Weights of a small mixture-of-experts language model, trained from scratch on English Wikipedia.
Size: 20 layers, width 384, vocabulary 8192, 109M parameters.
Experts: 16 experts in each of 19 layers, 112 squared ReLU neurons an expert, 3 picks a token, a softmax router.
Below are experts of layer 8 (counted from 0) of a mixture-of-experts language model. Rows are named router (the router's row for the expert), up (a neuron's input weights, with its number) and show model dimensions 192-287. Each number is 500 + 25 x the weight over its row's rms, rounded and kept within 0 to 999. Numbers have three digits each.
After each expert's rows: "gets" lists some tokens that make up at least twice as much of what it gets as of all text. This comes from a sample of Wikipedia text that the model never trained on. Tokens count by the router's weight.

# expert 6
router:480530471503492538462440552544478515537496520532487527523473505522520547516460491450502506475531511481511472510474479462501471513497506504501544477477531494524507506505500455487479524496492526485482526482465532494495503516513512505504474531521440453509469532507478497494489496488508503477
up0:499493478492498517458547506479474431507501514503500521504508480532484466459484502476468532494510514475494481513510478514497505526526510517520512478504503509544508556533492551457498498480480511518494489507525496508544500505537547517493507525532499521497485493487518468487474498530505467442
up1:490518522473507506494513523530519556518493433532528512513516488528514523488489488474492495463534527504538535501485515481517467508468509507509513523497467520495507565500540503513485452526503521524468529475523448511558453477506483498525480540468476431493536495523518520458482523517498486516
up2:503472518507502491499494518457490467529477521478516492512527518530509476553491514498494554550490473524511480472486523505481519478521477520495491492545499507496480495492501518504492486508502488524471500471527477495486456504516508478524499537511536494524470453524541521510482512444467490515
up3:565548503478483495528533484507499533516477522559502495490502520487488484458519515493519534515490508468517541471518511495499536501465514494470497506525505554508501507531467496494504527498531490528500504546497501455552513465505511498483465505537470525483521445571480479537461502523511500456
up4:498506494465528509519504534530462538499463547466508536463506479489482493535454509513504493481541462425495482475521474467495495530514486509532484493490499476491449484485502492486500513504483526496515518502495524465490480513476550556508520525458506514526494483522500539515459482505536508524
up5:516530489498494490464508530481476517475509522543528469496483480516518520459543536433442496493497519464483454509505485498464513481548453492511516495568491496525524490537501530488503448482518469487430514525486484465511506428522524506539484491501501479523479492504503484478518515480497496482
up6:498522526505481483502512498505513492501488481523503492488487503509543490463548520534493499507517497519520521456513547504471497504483475470485476481473509462463453530526487530513545502529519520512513510462509499494514498437496499479521515474534543513514523493512553492470500521501492532508
up7:481479527490481508489550498506524471452454456447512548531474523498481487494442478505489545499448503506477510475484537481470517504493508508482498475470490471492512504489513470482498486522476492462507510481506512495485461530462488483481496494490474480511528496507502522503530475471490500522
up8:484530489511479516521477534498486547485459481484500464515504500468544518519514575544489522541525505468507513511501533479474541561520465467518493467518506505452497446499510507490504476522521507543515511432529531517523452517485518529520485517506477499533473488507491483496524509515518510517
up9:527535528508461476528495491521480541470461533519468492531503520516475507502504497530531459465550533492514504489464489470521514491537492540457556509467501572459526502526480521490513562485507530500480523510468424504498513525496545487496504494523472490506520462534503507502503459514508504512
up10:504522511506520504499473501504498546514470494501504523515483526455493460486487482484548490473513491491504482500497447463532553521506538516464468460495516462486541518521512532486481488480490518491477491525491533473527533518543520479538487534472488495559531503511512472522487554461510484503
up11:497479530510507497500497477453501493504482460491475504486535508477488500503502507544487500528503520527500518487475513449475504499506469508498521479501488457494508511513497473502533490512494481500530490537505501498531516491504511481503522511520477534519520531569536493511485523519525483535
up12:521471500496523461520527519541499520527505473497523530461491507465518483475541463486483550473536508523516547541478523471472518469514468493458517530515496518467461531481531478515496494496536498502521525483446532523484530501489513509467488509535516438508481492498500474494527512476479482510
up13:503481497515464482533520486547500532479495515527422528437515478474462536461514457421480479467470485501469496523476503549490519485486540457513507482558475500496527497499489502489543528509525487494485503464506543493487479534487489478509527502484499468479504470508459485516516442467515483513
up14:487525488486557503526487501519487502511482538505440488526495490504519502444495493515538452506502541480546523514485485506563497525503493490484522534466497501508495518502526474524524556452486527460509516505481486538509477546513497494506525504458474458517517487537535523544550524488515433530
up15:498538461500503518489485460505483485476474479479515516489486489472471477512516498482507510455471457469510508480529578514453537491488504488478568489470504539467552478486557522518486491539507522471506555523511497471480495465505536493523486534521492472547492551509523491490484468512510519525
gets: ".", "\n", "-", ":", "\n\n", "|"

# expert 2
router:543536477505513462532485474492490490489456527510496506528461494507498501493528514528495494513493489461504513459488520523502494528475478447490524461481483498499480509435465517472490494493496507479516513500507530487467440456501514510534450489485492501495490476536464506538469516518473509476
up0:479491547518512532550531519536491469517503487513503521534545525468479488486541507496506484466520483506538484539522474527505509468506467524518477524493468497481527485433485487492498476519490517513509507491558486509513467501496526466524478518493504495493509522510504512510510511499463523510
up1:478497474491460493499537491538485486482493505493471484526531511486507509511559470498482516511511528501488487482486492462453511503484492494509489506484491533497514519484511509518548515508500492496518500464494524451451497483463466516516533505512473481533506448504452488503491520493560492503
up2:553507484510505511507468502532494503501473512547471462510477526486454504492477507479477508454529500482498485494475520512510551503492516506444514487501485526516461512472555544539519524488478507509497491516492453510475514519488496487484466496471498482477477517498499453563483501514498504486
up3:458516518452512484482522526537514538500506467512508505523513523541500519513537515481506518525521501478537526437507475509465564489520489500509480550511531516486473497495502509542504528500484498512458467522547494497484490458480506500516504476497465524477519533499460510554503526483503514483
up4:461536502488473485416504512521481495511493466492512507483506503480506525513471498499465479502491507490468499480505554513483521443512496468503501492497510522493515543467541491505503480494528489506497515522500531472512497496465524511509476543509454481471460473522520499454501504501517545504
up5:499546508478520519505499528508483472564447493490537499510505475529463457487502514490531491521513511489468498509500473513516491516472479480495533464535517505480514492480515528499480497523516506510515457460545542465552519519555558517503462494481517493523501522553458471538455516492502445496
up6:484525479508471493468469457508460470482486472523484495515508533499511487505522520536475574495532495499466507503492470492553489521503530490543509521492460527497471480506498486486500479480522484548458497545505498510495522510470458488492530494519508481475521466509485507539515468488491539512
up7:471506488474491447505486499511523506516522505497522482529524456484510456505563527460493527500513526484506493505453530505445521523554481513493492498474516544485555548491488513495517521489459518490509513500530522520490479513492471501504513517524465482527489454522509467493510511477501506513
up8:528458465516486505512491486535546521466527484514501507501482506507494496477501509485494508476470526518512499487476497450474497482486512522509526485497464488507506457480502465486467519458490487484509470486508470482506502502539531477487510472495493533496504469478447458511483491514499506527
up9:515466519507474465504489493498479490546507563525497455501501457501488469505490535506512508503445508478524545481506491504485468504492499482507511490552487525480473504484522467509441488539465553440491480519493501435465495520510494478547527530499476493454526510513496484533465491471504543475
up10:511487493493493488443512548485448464513477522520493492474468491480502482461519492485494522480509490484503472507495485534467484497483496517462502511495523488477495529500496446494540489529499514500465479525464523500502535528526469494484460473510506518517488500536502477465539511478498476473
up11:489515423526520516499508492486521491480504508482517505528484556496551522486504545498522492483490495481504486494469521538485535487544490501469500462474517502500484459467479514469514507550494497482526480527458511526489448482473495480536477515514496483491498493525511488508514472516530498528
up12:498546523483539510461504492459505517519509490507484496488514521520512503492475540522510507449521487488546518488502494479536535495479515492517488476495511490518523514505499543495500513466502479516501508576494506523547457534468500576493491491488470493524522498514516530456523528500499514478
up13:488466503501514450493484477524466481534490521550489522511518535494507462497489487526489558489522496493485466436454485485517470470497466482495442523492523521470471494480522464537523515485529501474474475446491466511489521487517467497508494515473442544477511532480441520454495506509481537509
up14:533538493463502468524486527458535488497454492510517489518501544507521500493480547505525504473510481491510464550466508482481504476484514481512498487516491448465513501494460520548463517516494467469488477535505521446504526490471452502551487471519500470439475472486525539491497527486458528462
up15:512485471518524514517526489510493509491469546453509506500522543453486547475535465499499524506485485483460543519467466526490472460455526507516504509538518511455495464509498511486513518462490545494473490473510462491492465458548487499463467536451497513537548522499499511531521497531498511481
gets: " of", " in", " and", ",", " to", " for"

# expert 12
router:495472514538506470435473517515468521430515520555482519483495531530501515437532468519490507510538543484522516526541517531514525489488514514487526500518488473518543530473554494487494499511543470514500509482491493482511510524493439508483504472539507506492473491487518502496484533454493440486
up0:482475533562487536505564511495529513467471536484486436489494511514491502483477507508453492494508523513508491477506508505496514483517491466484500490487508497502541502465547504514476511522489523506527542469501474487513550465467495474469486515464482504522520522517497490525462499440505501504
up1:511522527507517475468528497523540533458526521527455501489488463485492464456489507489456528500489497500495482479542499517520496475534474482481494468469496479536535517511524485507549499518464461490534535504505540490483462534492473510457534410490507493543530493512513479514513500522478504513
up2:482506461500506475535518498491517480486506521485443512538552507516496466456539541502467533497523501502538483494544521504521493536493492502514500515492522477490540528509448505517521525509518476530496496505513496521504514486516446479488513468565530500504496527491539527496466498499525451499
up3:492516478477477529506522582496493506488499510472506509498498510518533524510486504493501500510504523525465524501552493505519495508538503483544508527477498479515469489487511486516478508514542502488510498536505488505484545499460513496508524518505505438486506515505494490492509508465469457495
up4:496506551517503421489503514480524431485513532503464497503496506508519512513475491501511506505480538475517524530562505477511524466501474504461487498538472510556472523501513555480488547501473473460507550505557466483526491452530522527448465479533526517541489526493498518524495480453492487506
up5:500520517519503483483463508519503504487498542492524555476497495536502480496495525507475524523468455528458505506568481473490525465548490489465480489530433530512488475500536506490523487507500514487476543476535481485527525513446457495498508494503471501496530471548533512500493523507496535465
up6:494460501487477515525476513515468528530524571495510522487461464483465478496521519534460474499473535491516481470476518514501455477527513513548542504496491483505494464514543505461530440479471491492518506476539512492488515511505523451501500452506477494457474480519517514547460551505511505537
up7:521526503502451502479529513479525520458493506533527501495515518469481506508494522500491475491534530441508520486489521493496510512493479511486507466519494457517523483478517500500480459480488474482501507582517490478491453523544458508505520472496544501521485551522504504519509567508527533502
up8:456464535529504518510499528478454533451494481466503522467534520524551464513485500473497507519486499478532547455505515500529488464521525514521500484525479489527482503538505496519499510505488496487488513490540480483509479480501467485508481502500511483449512517484519510472499484515517449510
up9:507470564419478486495518500513462522550520512539495495490481575488493493462500542502532518493491535474486495527515509506487472459507518514504509488522507492529508498495528511511464475518509473511536488497525532515519487560486502484494487481502493503503489500505497512459497521491521513540
up10:516479482499521533541533503488490472547521556492467479484506521516484538523546502518515493505489519482468544496516512531461502466523498479475518537533517494489533526500495516495505496532527511495479485498499503524464544521533471504466504482530465452468494517496493514544474535481457498467
up11:547506426514466496451512515490481552494498484521494534496515520500469474482514501526484481500500523545469513531514488501480484484437521477537478526513521522524455512482475488516516540484480448484483544465533500474537502473518511494518501524506543480490517482522525517501504495464480473563
up12:492493524507480482480486489477455483494468519507523511516501490494485479473443522531530469502540540463566482497449461471493502511519531517488531501486446531498509510502472523487488514460494488476482469485505468511525496458506482536534491500509515493487506513534533530515492503525492472546
up13:495512477500515528511491455465494527473467524538499457499513505515498530470534530493491502517511480487481535494471496528538507491485491543501456529496540505533533490464516540505475527487481506463463493544519492529493524533476493503480525493483486520538441529490440549474466506509519482514
up14:514529467475502532500494530495512489491548500461504522508490489515508496482488507520495525517516521491500510534496494517528517487527480559481469507485486487548523519476553509498484494501495453481499521493511476488524468491506462501454509519514515473536450487485502477534469506483478444499
up15:498469462495474489471490568491472471500558507543480481493517499517519481487508475495470511521522484507512550497469503460496493495485492504537522500502500504502512537493490514542495524494497497468452515483492452512538491496514505509469496501502486511501490481564489483475493507488473518535
gets: " the", "|", "=", "–", " The", "N"

# expert 14
router:478514502503494513414495452495491553505463535498485532518523527507543507511512503467485503516530468476489492485554504476502498487495494496537499502488488480512490513484547523491511508484493481471456460554499523496496489509474489480508521514498453535512522541461463499535510500510473494546
up0:491453480519491537510530503529488518484472511517475488488513485511505484515507492513489516495489492476506542492530488500488474515493529504522529490526519515497519491535530493471517479515498490478471508534514460510491477523500522460507519516523464491500493544447510465525554485486533507507
up1:473503483460467556480495484508517509541473536500481504526538492496496483521548475483486500484507468513508477506542534467467522506500514485499507466511459500533531483525529453518510464507481482497478486538539477499522502487512536527458481508497503541501510522527525469485500459508477509460
up2:462501523500458513503489473512540492504526559484496543513534483501527563480496476517455504485525449502465461505500459494537459487499519489531521498498536491507479501527504516477506547509523516499475506487507488441470534458479469516465513504477478535532532564540479519507462466491461525486
up3:547508479490487477514522467535478514549526483520543549492489493498466479525470484520511452506503505529479493488573490464507483475467507524512456501482511529524535489558530502501510500501511548485461466511521549510492460490516523513541484478478495475483446526533533495467462481502514536489
up4:477473500495487478449508480510495483517533494462502492551486522487504505501480505508497503483471529471491506508510459499506496481437470462509495519481489448509477487452494536472487563526487457466530531513502499487471479462495497519518502566477482501484522521462440512504496499553470531496
up5:498504448514516546505463498474544491476445515509487490516492487538535516476461491507546507516505464508495523485514567514516500505516446465501488547517513477502464504514518464503526494498471512450502494483487517557518526486493475470549488511471502533511506484483495470501497509495507479479
up6:529471514481484535431511533501449480480539501503466477480484482498520485530494525556544486509532498484462478494528501512532504484500531457484528508525531519501485528514511474492485492464504476483490490473474501504500514514480489503542514524493450516512523505455491501468479509529484508522
up7:472520494484505503493515449503473488447455469552544498537532486513547520506506488509474463464522518490496544475504466449522511504445460456541479524477472528530524490498542527493502485501500508463518501516513493525474508536481461497546548534498481458531538503528458529535481507526517489538
up8:473473493491493497525517511488484496458484593481474493503501485491516485520492498474506480533498525461468499441509483522478477494472512526470512534462525475515481506490463465516526505486444492485525499513485455486474525492487495519550519481508471474506485533491497498509546490484462460512
up9:463519521513530514465475525487513479513505556465481528496509509549470504511505529481515517492478454475513506499466504495519452472502539514501510497494537462533466527498517506514469510497474503530476509540467480493469499469487496520524474485495507468475602498502503510471462510535497533471
up10:483515537472479498480503459512507529532500514489512550523536466521504524502503479514472491442509497497451533498472480470514497512488526542485518503507479495516511534460561527482515493489477504492502504504478505527474479526459498474449480476495494535508465505506503491478538513511490479515
up11:491514510464454491465554523450509526497489500486481518535492503466542463471559527516520474487514506462495530498518515483471527482491543497520548538458517472518499483544486485524490531500471447492525507500483486473562462519533487510479468560501455496513513534467515513511537521488501492490
up12:503509474499479504482476491476484460514487538493482502515497571535480454495523515508484488519481471503549512511527474498521494519513499460459551478467541495480500494505476513522475529492504491497509520514484540462483496489476501451495505495527497523466506523517519506546510489500493468477
up13:545458504483485500422507480453530495463514464491491544475552550495479506544501496495493530515483516503484430466500504486525494492481494504502467497478449482467506452490562480518517501497531470484457491501519499487547504505495482502511482550525483466452516526452538522515504494510439485486
up14:468457500481531477486482512489489480549533494496486484512459511459499520492533477492484506452504488458476483458487551473466506496504504479552494499489522480458545500493517495491518519468483481459509484501488554491547514494519492566465546486534520495510539532529449502490508495479487448512
up15:491508465482505466477490498476490479490487502482447525497504536443560485476524541506521490522481509448510505526494475487528508487476486509498511479472492444507511483502529491517498530515508450487509514519534493479465496469527504541487499503490500459487476506445469496542560468520496508483
gets: " the", " (", " he", " The", " of", " that"

# expert 15
router:529513440526470470475447524460532485482508517509514541494481514530522545498563527479446504486501542491523472492506481532490522473485450485493501490519495468479514520529499517502500494547483535500507513515499475458484504477490491477478480492517532490526499515468516515498436552510495530503
up0:548505477523504468483484526525464490509478476480459512478454467494483436524506480559474512482488498495525453503513523481498505527525483481471514499482538514539503498528499498514488507515535527509493482492533484494482470516497466503517457500536506518519479471516520493533465501486511469454
up1:501515524544489534507457493477462487519520533487509483503487476492534502517461497511494500476472517456517533476504548510506494454470508498503527478504460521516527547521509471466472507515511518528502495483538517500471513505558523481555520514527511469543537502519522543490455471519440527511
up2:490527505482482466490473506434489482486475533499523556506532527534526527528542523466492484472547509525497502541532514511536538487474498441497503538464485517486515508489478480532501486535530506463529500483532509500475461482501515525519464484470508449514481506493495487514458551519482496502
up3:477474490451503477520485531478521482504489512484498510498524458539517471473487464518511554506435550452499500494523490449529509508497517532476508498498476525469474489535482516481500497539508517493484520493519486503491557487486547489484508514511507464505515518530516462518543520469507496496
up4:496512480510501531492521493515463493516525495553490545525466493509468522549556456522514509498524513519506485524500471554469529538519455513469464519497537525487521477534528525490521486593498486465477509465507490489469480513447500487480564494524514467546502495469485525505489486506492475506
up5:453474500481467481539461508494468488482460503507510494520517496523516535495487484492460500500501477494479474517487473528517506541496473478503486509494493444483471502484509483482536476517481489456507525507470542459488532499487437509498499536501484476544501504456520493466515507494476504514
up6:502494440489502540519484469473474479493459491474517516561494482486503473498525495515484451505494495467530526518502486567478528504527486467501529467465508476490447472463499495480534491478443487462538469467561525519481486520523514514502510514458513505491455482485508474477506515486493509503
up7:531527460471476456484482509492480454477570520498517491552532486521544499502545532425518505499542507491521521545505480522506547536458501471527459538546524507510461572486486504493444503497479470516491493498494474481470493483497500498479487521500522551464503501518484519489462521476478540513
up8:468498465469461417502534513490464485469463485533451521459510509493526461486477500497478493480526506545534504464515508527515497480495493525501516516516485473496511510484507540501480488500510487491503568489484481494468525497506471536482479479537529495514508532513546472497461532496469483518
up9:479437489487493496475466473515473477504511493494522499540502464517508473489533486500481487479509501472499467499464517488489464503480465484445470518511479531457511531472475490471490510469493500478482482497500547494462537515493514542516541523469498481493478497527489459528472472461511479479
up10:517548484514499496494509490469470527494503544465484478525526493496500507494507561489486473534499487468437486524507519507477509521501477518481513511518448472532518548500510521506537486492505480525506469522503529499480514500481494539480519511515528519509464470544545494515527546550498496473
up11:488484491508424527533479521496525477491477514429525508488432482530495525481457478494498482499551514520506498530518489478493485510447492478494534502528507487489526508496513514521478485461480502492528519503436493566499493468547508521506520529462489504458511502495481468433479490499497461490
up12:497457462495519508560477484520479528505512458484467555467515510480514502529520478489508471502477475491550487505559507488470513495491470496490457516511501483447498485510470480489498503521521497492510491504506479502489561503537501506505487543527497534532527511491505523539453532529487511477
up13:423502487497482492509511500474483463469482537511458501488494490487493502501501467527531476524496527473513493504497503468459553502484529527469491556477470466519508514489491532509517512481514558527472490518500517472511482516481594501488502515544496469489527476544507549513474536520496498526
up14:477467462485469468536468492505522488534489497506498507511532527500506538512498505503496487494476510496435490514511490474533520506515485453492501490517474535500475497557501537493483455524495471535506517502532500461492464504491514473549460546443504461492469525502517473552458528462471469463
up15:518474478471475510497484482468524515513516486501462484515486513515501495544509536451487503495470465534497457481492464554479480483524473549446502516532464508515509498496498500509483515517498551488495508489491494493450494497503524506510484498473523471467516526519481550517439455448534486491
gets: " |", "|", "-", "\n\n", "  ", ";"

# expert 1
router:491521508474467466491481495504514530466538496474493499500463497530524505480538482525487503480506529509511512524470472491468498476493438463455511460509504470506486496528543490527526539548517541426528506512506497506499443498524468479534512536527492491532491510494491469505446490459517520455
up0:448459514476518527449518474485535470519486497505470500507495509497492505486520516539509561531466484471547513502483477492454489505501435503534515478484461479464510506458493508528505494524460493484482496497506502548513543481499489504544459505516537507477475457503487490471549529504488484499
up1:501496457506489479508477516446545505496476462515490487510510530498495505498473514455481490477496484485473545488479495499502488508429483514504490524489455564517476456502526468448531471501501482458545519482496516473513497459493495483490459508497500482510548479533460489480477517516517470487
up2:484492479495513502455522521514517511564468457458508548504511523510502544496541503486497479494464463496479480521500509461492483538492505508515513484477476542471514455503512527486530473493480515466466526528495502532520496504543454526489520499509516484524509454506507510489495488471521519508
up3:502502515527468506489489501514470484530472523483552519539463490505502481507524473523523474508519482495506523499538518520503477523458480509523446510498496491501510527531504566517542476495498465502471490530484507532564538460522492493501505492550501522498499468516459455543506475521461492506
up4:495517491529498509501468499515488498513481494527471464480500500540533462517505499514525525496507495546496455500527465520531506501546466512494452534458519480493518494490507447504541535477501488491474543501535518478503493485518473510519497509508500524464501529490495501555498513503493484497
up5:497491503521488527499457480532509510536502521510451533507481514475518511477535513526466492470494496508510480508489427462514522523452487503503506534484482464491496515490482475526534523494504525500499513520473454468479499525512485481514500480517494480524497499517506494505532511496553550512
up6:446526482473530452479470468530515511503518470496489505507498517499481495507528476488477489458526486538473452527509501501519510493496467494491550500505442485539503538493508475509479523494496453489519519503449467501499495447478502483488532527534557451515485460501452510505472522504473513501
up7:512476510490514481492517507505515508515505515483461519523487528521471500500484494523509506495481507549451500459526483474500476495506525515491519521489444475492475464504485483506562478476521518528501494513484479558504470525493485521524483531488517515455487539485520517463454490459493480474
up8:461554510454498467478472508463494481509498479488496499475503460507521513488543443514520491485501520508482503531468467502465479491492546490510496496559488512504489494499516474519531506501529487457458492475490448499511491518444449519512526519487486505477495509503523488493546523450471528483
up9:508497516467453536510508497525490496519467499513500484521472485475513481535516475490520480442487567486517469555530503496522486541461488541480499491469484452497492451522555512514514547498461520540495506483539464508476485518493488514527475454473495501510518534501505503509464486459481536503
up10:488452503478512503481519450476514473548494508465470489538470467512510460478471521479496477458543464494500492547488502498541510473470477486522477480522496512498523473441563515479496520529477489481474539456506481529497490488477475524521505511480534486532509511502481527505538487473511488494
up11:516531486495450493491458546497447550541558490448505479532494526515483517488516528495498468459515522495515487495503488507507464481507453517509482505533523498485561491498506480493513486486550520484456484463505472509489489498493543533511491491486476500556507491503488465542518557505489571501
up12:491525499467473463530542463486505502537476461455478511477473510517517493455513465507538494530526486479538495471525459478500512527466502507533504510536486536487484491514525494539454464450443519507510499502470489483495460494457471488489467486477536524495499488500453510487546445494514485499
up13:508532512525518434534486524485482546498506463475535503506444458500471508493475520493504517528476482472515477483510489509500514483485497522491486497487502508519506509473510546546554539495483495511485476530509474564481484495518506485512485522532498500519496501498474501481481495518489515484
up14:542457503498474482475504512511470483505507439471484509524483504549499504493498474505565545485475493477473515492473478508540495536485534515503572496535509526498468437477468492493520518504462510466462506495474424469500514467512462483546478512500469460477533474539508482509454516473471527489
up15:522477535467488515458505484524524498530501538485494502520540498460495453508521486503492498505505516456497509475494476485550502498473502542498463490478496502510500473523498458519459525484474559509505470525492495460479504499526515532513492486526493485490517510560512505488516521511519484508
gets: " |", " a", "  ", "|", " an", "–"

# expert 5
router:499494457455493491486499534521474506496487494483507514464544498517521507497511551471494520478500529508518474466507477509495518499505482482465528540484512460514486519467520475529536533544506507472544458539495483471491471483473443520535481505492487488475482501518481492534493515491488466492
up0:502477507548485450521483509503501520464468509498464496541475517501487494569499513511500503511472486535485456486532480546521537501496478472491448504524491518494479490521470504480485530461544481492522508481527549454488513485495471526497471530506447490511534505527443475529493477512519476507
up1:498515484547484502496496510512506532524486457504454562505539491534493500570549509470487524535522500547534544484503487500463512511503539512540481519532480529541434492503490468588530504481523505519521507498509512495521495441501493491501495512497484513520509510527473499512510470477473484497
up2:490521524491504483565491515484498448504508448472519495528526489526515503527496535511493558518506536474500486517495478505524483495529476497495473532489505516516496477487519495544539551506490547540513485508504489478545470474520511492500505496506520498542545478488516476459526490492483503472
up3:534533507479496518505455494484476464492481465479514502488494510553512498538489492481524538507514444482453493476525475461469487480486539509466507532477523514488459504508497499471518464528459530489517518473506518492519475505491498535449506510470525503519482486530487500472508511504514505522
up4:511499490489491494475538453481503491492509502476467522523518486497514493486485488478492493486429463518496448514510458479523494457478463539513502496446472507495485495518509482502549520509516516469495481514474512451495477520463496518500490504538537502478508467545460487499476483503525483527
up5:526499522479514486499470521478483466507503497539492485504501493544474463521506540490529466504503524469478499533463484501491493491501497484502558493487489500481496453474506529497512523514516506429511430526500473533488509489490505439517513494505497565507539540478483502516494518441481468448
up6:468495506544526514496497505511513500504517534478546545517515533499506475512508498502517507499513486492509515520535512487484471476480502531509518500512515549496495531466511492514506463495479510491473462491485465523481505495519496489475446547500455474514487533494459483497499503539487486540
up7:515538487501498468481465485537474526536537522505516497483445461493491504563500485481501477468533449490480498514501457500505476466502501489529469526519459513543479530510494477492488517512489493479514486493533497510463482482499484523488461538547512496533513499492504484521493531508501566500
up8:513502501539457472512473494520503498528496535497477525472477500523495495462544567469462525520462450506528554435481500489499461529521480544468513514546466474474488545531523467472463517494473501515469489483491473476487491469473483529517505485481508457513506502492498488501502470476515518521
up9:500483502490467491506474512508530478458520490522471473452460512504538480504514509505510539515511493519453501500503508521507552521510530521489496502502501457497525494417516530504516528519474478471490493530515492498482491515484496456516539505518435487492458470484511510456497568503480527551
up10:506512472473496510468521529476492532463477466525475532531494499524516484504492487547491467448531493486485518514502454499538477529472485506512521466480493478502523491515514488509477512478480469481466499549457477508509520468517503535513517478536475480501469540483514487468505498520492464509
up11:483531482434477472530487491500481518469482508551518498509508521505440469529538513486472481501528497505464454515508461511497481486522505497477543498501501466520521499506453530521505539490485487503542495531500508507468457489505471516510476497525509474524520532516501566558522496491463519468
up12:487498541491457525514499530452533527482467543484532524541481525508519564498490502475510445504521465514481473498495479561512524507475500479519461507543501494478482524494512497543483523527472509493481494505515504495500500489468492491513516525510411501516461498477449501456556519543484497470
up13:471501469498485490515493474527522444478500487532489483510524513478541533485475521493517521486464447454544515509517470561496518478527493502485510517493500475504477491542508503524499464525531504507506486485506525491503510498547475505516440534507488465473516527500526478521525554523510495496
up14:491540479503512536488448511535456495524493495506498508461511516528509508518505514532504526474517506431487484455492475505457522512502526537520467509502520485479529472511530514528538456482507521503481508500518487498480467432525483510527470521480537523531516502487474517515441497488508517522
up15:529513466492478521509470546487510466532479511511486515536494538503502511520537509525503471460517535533513472509522505560509520486544461476511527520493494483479473502466498498520526539509540494484506497517534539490517506483475558517464530465453516538523555514546514540527468494494469512513
gets: " (", "-", "=", " \"", "\n\n", "–"

# expert 8
router:514531468507453492496493503465503498517529479486480525503498511493531492454505537492534500479510532487505435498471505484489472490485525492479541478524441496485466524495499496490522470493482540515461535486477497473523443476473514470539525482483492522484504506521496543507514513457463503488
up0:484551536481511493507492518517524496473503511498481480464496486515515558498542501527521522533502480502502449495515535465504470490572498501459505452503524517456491485525530470502481508458538514544452528473503500505587489512494477547481493486475474529572545505447521526521468513512534473476
up1:454520491506474472550508485505506495542481486454493471532495504509477526475532506530493527526528526476480522484504497533463515500470492489493456537480484488479532501472492517521497501526466498486521518513500490503495514497516509494495458495500491506467575467472505499504515520502476456516
up2:494483495512540482546454512515516568486569513473503520537520518505528505490489505503491499543488466453547466534482488533468496552468431500488502512526504466535495482524564472528503513481465515521532483540549494460478470489545500491468507503456501483512473492522489489514456513539509508466
up3:503520523526480466492453516448432505500516534485455471494485508447467523484484532539489480509499507485521495515485478483432476502472546474469524494535470467499480468520518536521494514521487490500464487480504482538525540488503529492508515479533486489527514484520465566486448481525496546520
up4:506508494495484485504513501485554474476479557529499499551506460530466507463513533472529466487501497481549501498505472507478485525464510475460525552478518470500510470507526506457471470498538486489491494504500522510528509475503544518527501493485572496506510478532477489519457498516500503512
up5:538528532445500500495531475525477496471501533472468490512520477544515512510509482456524499486490484488452496451499506541496476544469487550517528443524506496490494465473527463498516522514498501500518543547507489488500498487512512510490465477482494541532563492492477506500509480504492476481
up6:428533507530535492523492484492477586511465526493473484550497443436485488509516477528509498495502515496509497469461494461508498508502500508513482506495533496489485472503526456507524522493496482465528506531473526525491524543498495506539488522534505501524508520511468482495530518517486479493
up7:498540491518481522473498461511476548488493579500482497477509525522534526525507481557525518506475487501507504527507493509500500494440523518527540493502516466495474459499508506515527491479516521484488544508466509509516509475508494480519514511505478546487505504547464503460524467481477517507
up8:517451476471472491526512494508528495493544512508501493526515507508483518497511530469476511500473538484469520482511470448504486502468447492494514466500483491474463509490498471530483507503478468490498514524509452474522518489528500479540545495452548503490511473490527478481526505490498506485
up9:535484481485487487487484521505505451477485525480493520503497488540522487504545530470519529455543519530462492516483516506522473478525516514498524471557486478496496485492438517535497508512487469504485505463485524488521464465497489453479524506476553515505498531494503450544471509486499483488
up10:485506527530472491477526478515446536487506471456488510488502474497478489526513491488482522484527514483536500547454514503492488470510523488519508514505473497554489481499468507499512503495506490521449512477492485532498519484509499472519508485511476474483512486484468518500523508460502530511
up11:496523507499518514537478528552514503502513512483495500488528509524486499502487480508447533493566508529544482508516475505543506542493499537498494522541554472521492511552478490501538526472477531500527526441513539545455433489470496472488553491496449460496556519475484505479521504533455489499
up12:513549478473508479519517466503530491523496483486475499505514494550561479500493542517509501548495547523503477528456513517531521482510478509454539490565475507520464524447495495517471495483487485501477506535523484467506541469530532504526517490491492499520474497508483468536512517486504523458
up13:486513515463475444483517489538520517483491538459493504514502499488489521500511513476495543496529493481494471472485475508504498470511516539495499491481473527531509522454520508480486488553518506459449534465461549525490499460503469505543499518508502514491484516442459459517497491484466505465
up14:516557472522494482516487543501492473505524453509458499502497485504508515481519487441520498510492511456496491452463487487474531488519546516504505498546511484515524492466537498455462491469488546490550473528510486490457456525509489488513483537493480515492507525516510514518443500459430488478
up15:485497495510506519515477501474487550502530469532506565501508520519480495511526551522514442541478533504450522525488497503491493442482460499541519516466539528525510495520539461526521522501471481459517500503456486477423480521470522526460510494510519489472498542501523507517467551508516485488
gets: "s", " 1", " 2", " 3", " 4", " 6"